python train.py --n_layer=19 --d_model=512 --n_experts=64 --experts_per_token=4 --d_expert=112 --d_shared_expert=0 --activation="relu" --moe_layers=[1, 2, 3, 4, 5, 6, 7, 8, 9, 10, 11, 12, 13, 14, 15, 16, 17, 18] --router_score="sigmoid" --normalize_top_k=false --routed_scale=0.5 --balance_loss=0.000172 --balance_bias=true --init_std_router=0.00611 --lr_router=0.000402 --vocab_size=32768 --norm="rmsnorm" --norm_eps=1e-05 --tie_embeddings=false --optimizer="adam_variant" --lr=0.000702 --beta1=0.9 --batch_tokens=131072 --seq_len=1024 --train_tokens=1163000000 --steps=8873 --dataset="wikipedia_en"
Below are experts of layer 3 (counted from 0) of a mixture-of-experts language model. Rows are named router (the router's row for the expert), up (a neuron's input weights, with its number), down (a neuron's output weights, with its number) and show model dimensions 128-191. Each number is 500 + 50 x the weight over its row's rms, rounded and kept within 0 to 999. Numbers have three digits each.
Before each expert's rows: a language model's description of what the expert responds to. This comes from a sample of Wikipedia text that the model never trained on.

# expert 50
Proper-name parts. Capitalized words or first word pieces inside names of units, organisations, people and places, such as Corps, Squadron, Board, Beck, Pritchard.
router:490477491502499595430548467479534521512527556548485492492420450581558578522463486521425510492414500609437467356517475460419527513498519484515496559450466581451578451523423522532433405482411513
up0:592560445543585491587557483448555500520530439475565542473443458485418623420490516424482393494471544531534429463496513500478519469507499490506506486476455569547532551495517504547516433570412502
down0:521510527472628503528483446552582490553463476503528502457443488417486439568523469534514496497459442477544495557462504474466493510517513438411382526423526492521375546483441480462503498491514522

# expert 47
Infobox and formula markup. Punctuation, units and symbols in geographic infoboxes, coordinates and LaTeX, such as Elevation colon, sq mi, km², braces, backslashes.
router:544507515458523512412462445519487539494562660532556579453467465533530559554558540498481585521580509584424520466476514434517491479459505548475487601515382416445604485516494475544453455503481482
up0:495579452472525501538499574595479592472461442472384559439536564539509448514584511496449546453385524462529480456564468501526461459421404447529552519530500478605513576496505474512442557507547469
down0:473550406578546597434452492565478565461457487464526493528571507390540479556526546460529458434500552404530468479510470469517393591477526514447458496532438544505521580455552502516510527443472434

# expert 11
Relational prepositions. Prepositions and conjunctions that start a phrase after a verb or noun, mostly passive "by", such as by, from, with, under, while.
router:482469508530520621496524506499510552506509529531465503513440456554545463512489594528450451471569432442463477525518483453512538450457502535507630522501447509530540465456525500524494550467456589
up0:581495473489536394542515511438541472529562525486499506536449429478511572458422599415485513450527505542509463488480502511426488498508454511435453577500520582442462580629517403543474388507459419
down0:525516570544605419509539506497445549478550386466616501434470492432477458466501549479589516519554345508568472547462443500484575568538560557466504455409508541455442536458497439539600538494495530

# expert 29
French and arts names. Pieces of French or foreign titles and names in theatre, opera, ballet and film credits, such as Opéra, Scala, Les, Ballet, Actor.
router:429477476489491524485497412606552435453533508580497485544492471587568511414440491459405512485521481516440568446505544504441501372470400525491471536427325481569561488484545549484532494524452490
up0:527523536493476343455491440450511568455531521524533559538491477503500562497515495492439530532491511519487581473447445413484485417486347479505529612507415505473502486462484450553445452541508405
down0:476425543576527421488529557511466445497451468546499487499494535500493445495599424550463537589471544434431456482446480452485488416436489533474501471530456404519463487406522435484497482492541511

# expert 8
Country and place names. Names of countries, cities and regions, often after in or a comma or in table cells, such as Colombia, York, Germany, Yerevan.
router:479529492565403580544547579561486445556583588585406495514527472426543533468516390503411567497502444466567535433537488553477482503566541597438471466417429502461525497409523451512440509481519618
up0:500586607568544496558491538545399539551500552535506508519483520470487512487578449464396553459486499446470497510553433453513478458634480520457508500517432434534481466509493586566488585559468572
down0:494471515453418415504458475454513519432460573502474455561443531513599522510460477470455435456457503579452503509513508643453534489352452474452458510527491565463465399406521510491609560499490480

# expert 58
Prepositions. Prepositions opening a phrase, mostly in, on, into, during, between, as in located in, based on, decrease in.
router:500538541367541620551511491516446389479533482540516493521476388406562477470524473417556411405536562523480480479546464502457473426477545446489519507453485460481527433527401553528455573480544544
up0:545549475503462431505496401485496585522369441506468542404502454417570494608509561403532474423417535627500534447460411468501427513482468513490494600516481517501498510493512573565539511433431501
down0:518461478552506408510465550540570553519428448473502571505567527453406469589506544534616492450456530530465515585491509508479491471452440544451536518515527471466555592535554537404535499444426567

# expert 17
Common concrete nouns. Everyday nouns after an article or possessive, often naming activities, crimes or resources, such as robbery, theft, water, aircraft, rainfall.
router:435446466519451426549544429488485542472478503525424510491554502541558499541525509544430512471460493479509435453488561538516551486511563494461449433552484444481485538515416556472404552519485433
up0:529537552455511493596524514450527512473520473531472499522517463496515542532485467487528457486470492530527542451543458454482405537578577456460470507530430384447486533428496493551364598565499499
down0:481547511486488545437443535585509502508513589474436424358500448459490588508568473493545540554480613479573591529517402565474551570560484525487457430543479439507554476444522593518390450462496425

# expert 9
Sentence-ending punctuation. Periods and commas closing a clause, especially right after a year or date, plus sentence-opening However, Meanwhile, There.
router:454587528468499483458498458394479470446476542503473513508468507523502552483546524546474555414512497511564409386488580439459516445498567546578546581515479479515507505447506426481484535543451552
up0:580562514464507492464539510456495527434415433541476578568527479524536483544508495560467427524466514504487490510552581378530498558594535528468467450513521518505553539479430484496380491511430589
down0:470558559539558522575509432508424446532554495548444394477480513524498444570534520489534408575462497511429517549483550474544529464513512522425437480462420542475496515506505412415488541588577530

# expert 13
Biography lead sentences. Words in biography openings after the birth parenthesis, such as is, an, born, plus sport names and title-line breaks.
router:534462471497486427570514494534544473513499459467497494524472478443562475432569487536447475491583382473566408506480522534551550395411528517477558557463492521469650467518501593453508441559486641
up0:457471465573469475576501410396563428586489534442425523592587425605540483482526447500483536450550432522505533534520556515461411461460469445464435512516460655336603539501495561525539472499508546
down0:552538538533493508538477493471519514519567529585529488498582495500492569583525462531416413465578504522520507443516440442480577514528491490458513521470534498507617494637525520511474498538487467

# expert 27
Education vocabulary. Words about schools and learners, such as University, School, College, students, children, women, and the of/in following them.
router:562477472514524472563416586413557534565490461478405599466520552527486543532557592454539458508524513506482560446449453504415570401512428597590543507486526526511554537495523468426521488458532605
up0:473616524528489411539497438525489551435401437523460444575520470491558588466523498496544441465461464454516560559532424449511492449634524586538549531527461509564528565507444630412548554549539506
down0:521508416558516515478488464394470437513416472472580595470512466446507452444519534552521607449468453543501535487513514449556493471455529507545521575524438462469571499453496468538458561506522528

# expert 24
Space before numbers. The space token before a number, such as years and counts in "In 1916" or "with 15", plus spelled numbers like five, ten.
router:583487489522491571469485533473557465461467547435465515428540446577566596611554555557507454532470415528490534450560550423475515472519473557574573517413491517577539477512442437476540576594537596
up0:500529496628568482428477474540559466487491536403374476463573413436586457549402453517547457508376442487516505504527419489503499486453519523513374545501503520488501454494464445429521474500532508
down0:507522586511465452446443594460477430513547465482451506462457521424513451532527469460553519540415497513463484506431440471477482634426527532513538487619555514497421518484499424549482505480565518

# expert 38
Election table cells. Pipes, party names and result words in UK election tables, plus name fragments in sports tables, such as Conservative gain, hold, Turnout.
router:511550411545559442557514515522627562502503488446493517517425397445530469455570483456458507489578420522513496460435614437480469417582562511481499544435433481525499501459516536496456478489478507
up0:480432474483439492480536438475550547528454519401390460506497459421499497441562445572443457504408426550585594482567496460535468406507496493534576552407419612518516404535552475471600479483444581
down0:449516451499453539506488565500485457507526595485465507528523439557504488494494448560528415501448543492394523487454496512527483494520523500449473519431510423490522514526518499558572595470497460

# expert 63
Narrative pronouns and roles. Pronouns and character nouns in plot or legend summaries, such as his, her, king, father, powers, friends, kingdom.
router:489469512495568559505484528489487517567462488492470467554523439391523498524538446483437518438435432526444486538465401529545547492572553553454500562426487480464567496475503501486479500446529558
up0:528539466450509445410523400518597531453449460506514511531549456465496470486534561509439556494522511438511461498460488483497453543510521559514397500465554524472512451582473523547494471616606544
down0:531475442428498468493456475448485514483480541418481471564516464511501479588395498474474535423449332550501569600501450504621518521499545563452558489600518525513581467395496489570408540479505501

# expert 28
Announcements, money, dates. Words in news-style statements of announcements, money and dates, such as that after announced, $, billion, scheduled, and spaces before numbers.
router:609549522504515456465532566455543548441574499462449459540567417654492571482548560513490460514507464559533500478600531439467486487518528509536558436433524513504475449535476526600429590514563598
up0:535548429543495452497557535424551530513523497472500460598530420582539462527539561567531456458609392574535512523554560500374508507512472586487531459495458427430468480470511566507459574525571612
down0:394454511492546460510444516488410478525559548573461447431528540536475478473466598463483479591516501498539473529460396516423596617462500475435481469462472543513452471449433557496498538495494429

# expert 40
Past participles and verbs. Past-tense verbs and participles after was, he or were, such as made, released, won, named, written, held.
router:481492419537534488455439487486544569512442494419441547472534492508475547465580473495467521496597485524436477532485528516426534481528544521495471509498475590532516548591513590585538515456509528
up0:497536460476586568512531370501548422488405409467398616454517533582565544421549500484469466521538404456452561461521524583527511532491596437563507516482522486510472513529440502460525516583511581
down0:421523537461485504563414492511411474463485430504508466511491440438586438540489506440516407557446407559487491452408484506532554475578548447512572410521594458418623567459505617483493451504545476

# expert 44
Music and albums. Words and punctuation in articles on albums, songs and bands, such as album, vocals, performances, instrumental, quotes around titles, release years.
router:554483457516461467572469484490472508552533566466454556602425487526602534507482541499487462497543471575571475459507479459509493537529514505520544518482501471562513464461478568532450509581438571
up0:552484426522382504514577563461538496513554487552469401550518481503448605500542567521543449496509457481600419540549526489491534468531484482477497459461538472510519509447485533462431594562471549
down0:530491518554456380494489440567436486536486515533435570473540499583547542489503633524493534577508434551499430485506506556517487544560571577535492562521564471450552570467405593474487443462498552

# expert 20
Time and place prepositions. Prepositions, month names and clause openers introducing when or where something happened, such as in 1997, at, during, after, 2 May.
router:563588523418529466521525625512480474430514498504560510544487435418497596477497593539514562476492504558571524505507476561542420457542500482490594492522465485531563481476473497403426593525425599
up0:524572554541476424576528537463517495435557479494470447500488457415537487505497427532514441459536537543436514457511546443501413475536449587498476571584437534488532504525435596387465530534541496
down0:526520587497537476511528486489470484519504394410536479445543542407456431481516433500604479515533435481460573568523585484556454497555578553481520606502523455432445586526535582446453463447480526

# expert 21
British and Irish terms. Words of British, Welsh, Scottish and Irish places, parties and institutions, such as Wales, Labour, BBC, RAF, Carmarthenshire.
router:522459453594584442514496551475586499466429525373442547515495382463583516500557518478495508461518487445502452517419436549488519513432405476449592540425429568486442540474473435494449428499527573
up0:454547400526439429466562607409441555523446526415468512570443442499527496444556487557428448502457403525515528558553575399486475460513457447512534400505539453508477521467503468401493564472519623
down0:492552533577529509533486546523443435488557507412563534529525482540555501428472468463597394514390546445503512617580614522502463561461501440655473432539553545442424497441570418503533496498564564

# expert 51
English-language place and personal names. Common American and British names of people, towns and teams, such as York, James, Smith, Washington, and -ley or -ton endings.
router:522592494602467547510640538559572466471439507590490443563524477427499588533547448497440464455445487466483517481520495491504542424627507519468550542449488505595443546425488525541495472418465560
up0:382437495501550459495387517486485461434477472549503581495534519511578528533573430487540536537532433487476444538545542510463486436489485500534560474545409404430534468499446372524486478494498483
down0:455480493468533517447441513550457530547481500514490525502491526555480482486518539499607497608490495498501406506482471456540509486531411452555589541492556504467485436480477524547489485533445500

# expert 18
Abstract and personal discourse. Abstract nouns and opinion words in critical or philosophical prose, such as realism, aesthetics, value, plus first- and second-person pronouns like my, we, you.
router:460515447434470451494571468521698483509422597489474521461515521529520491527512431544511382521443472566585562447547441532415414456425486430502613522453453563492549383430422478513549541517498528
up0:450617399494542492446602459508593464433554541461560449470449515565505476506536466526498515444536524429452506439526522527483436436512542537522445578419540526476536596548447533510516457517563570
down0:489506513528568465500475537457406518557462467593564495536561502483377455516483491478448490508440502536468497525386450515481472585557492525514461436495568418477421450506421558539512559506452486

# expert 5
Release and premiere verbs. Verbs and nouns about releasing or premiering works in film, album and event articles, such as released, premiered, published, film, album.
router:548528510508541478551461494486564472479553530461516485619511476599505554424475558529494525448567465443595390529529550502488506524428519459588410456479470566569498468559524587553478502511540653
up0:512524592510517507514543504556447505481507498507570455413529466553480580498553556547457469445529482577473468508491608536527530441500492509497461486474417519518504510446541531505491557430532527
down0:563485587494466491436485556598520469511460469406513471541451518476536496475552469444538491506464409478469517476436516460438464492417463505516509481485450545537477558525557477524531472519559493

# expert 34
Closing quotes, table pipes. Closing single quotes after quoted terms, like 'hill', plus mid-row table pipes and some foreign word pieces.
router:454537387489471500520526551442526431415542459505478570663518402518539510474515488529453514470513505551572488370527532499475568477515403539463517595474470557544499509575423546516553533524517521
up0:501477424528550560577514482468528430470497567502509473486505442502512537455560569549482581414517566569456595481634433597484434458450537448529463495445539511593418583514459483470367559478552524
down0:529516544562487570465448572522443505589556494547511448488542554486481448452454502491530509553437550503532454511474457575577514484582537559453429432503524565516514522545435602588459498423372540

# expert 55
See also list dashes. List dashes and line breaks after See also headings, plus citation and list pieces and Roman Catholic church terms.
router:582578507451498554488546515528646520536426558410568488530524473528553517478418441478486544517489501496526471506453574487405516478476441437545576635466379465470535483502434550512496622597507476
up0:549503376491498526510512584537509496537452527398550445464552470417469495553483498542505548489554463437443476486601505477411585472515432506507539542429531464581602505409462576386489554487463501
down0:492520579456569528506512490543482529545558569376552558531536544502474475496542543531499452490474528583506463585502509584511451539463516467509503544547476469452476488462432439501418483472463463

# expert 2
Biography prepositions and verbs. Prepositions and verbs in biographical narration about a person's career, such as worked for, agreed to, chairman of, she won.
router:541520551560488449471452476578566542454551529505449512541511493517535576449621469554447515541622524552576473465514525532503518524503509591574525483415506500535509472480423501471553507511492710
up0:424472506521493634507483552462536544510514502498539550578417495435546546496559482523469596452515528548479464506518447604534522471508474568496511541456451425577526398496398515478445449552389467
down0:606434485486515522471479437512491520518545482483460497509414622490509471631467449484516467519400501436423486529512434470567493523483599475533518557500481509505489478427529444529486462505443537

# expert 26
Article openings and section breaks. Sentence-ending periods before paragraph breaks, heading markers, and the first words of Wikipedia article leads, such as The, is, was, Background.
router:569421502487501444539527472465545438479500488507550492552482459504527495447542554536493520437444402502486353512467470429513491465414546463524511526506489509490589488558599549551425468522556561
up0:405522453497501427524535486585551497473440447459511525439471492551542505468568515511505469477413454465605480509517492514499465481425437489450598563504592458511492521544524444541590512528415495
down0:499533513541512512476418565459502513472469507513528532525448462518543462556503480550469521439556469470433472485458381472582476515523474427400536479494441490485491409502618540520592461516560472

# expert 54
Capital initial letters. Single capital letters starting a split proper noun or initial, such as J(avanese), B(omu), S(dn), often in names, lists and tables.
router:497509465533568542480509606524469518567454441340466508466458446547478590575588403526546495482480516616559552401503541530445455501494471458541580489510429509518467409565428502591491497543569500
up0:542603490625458511431519579525498510527498544455568486496555539430595590522510541588503445420426454505543465516577480563401526468499504497586527493538506474470488473485476523499530590555535514
down0:489511509535458467487535553545536494550504535512485476447547523516518482558526564574602451483428501553495502516541486477488494422588472442465463582500523468557511431439530428486566527591515538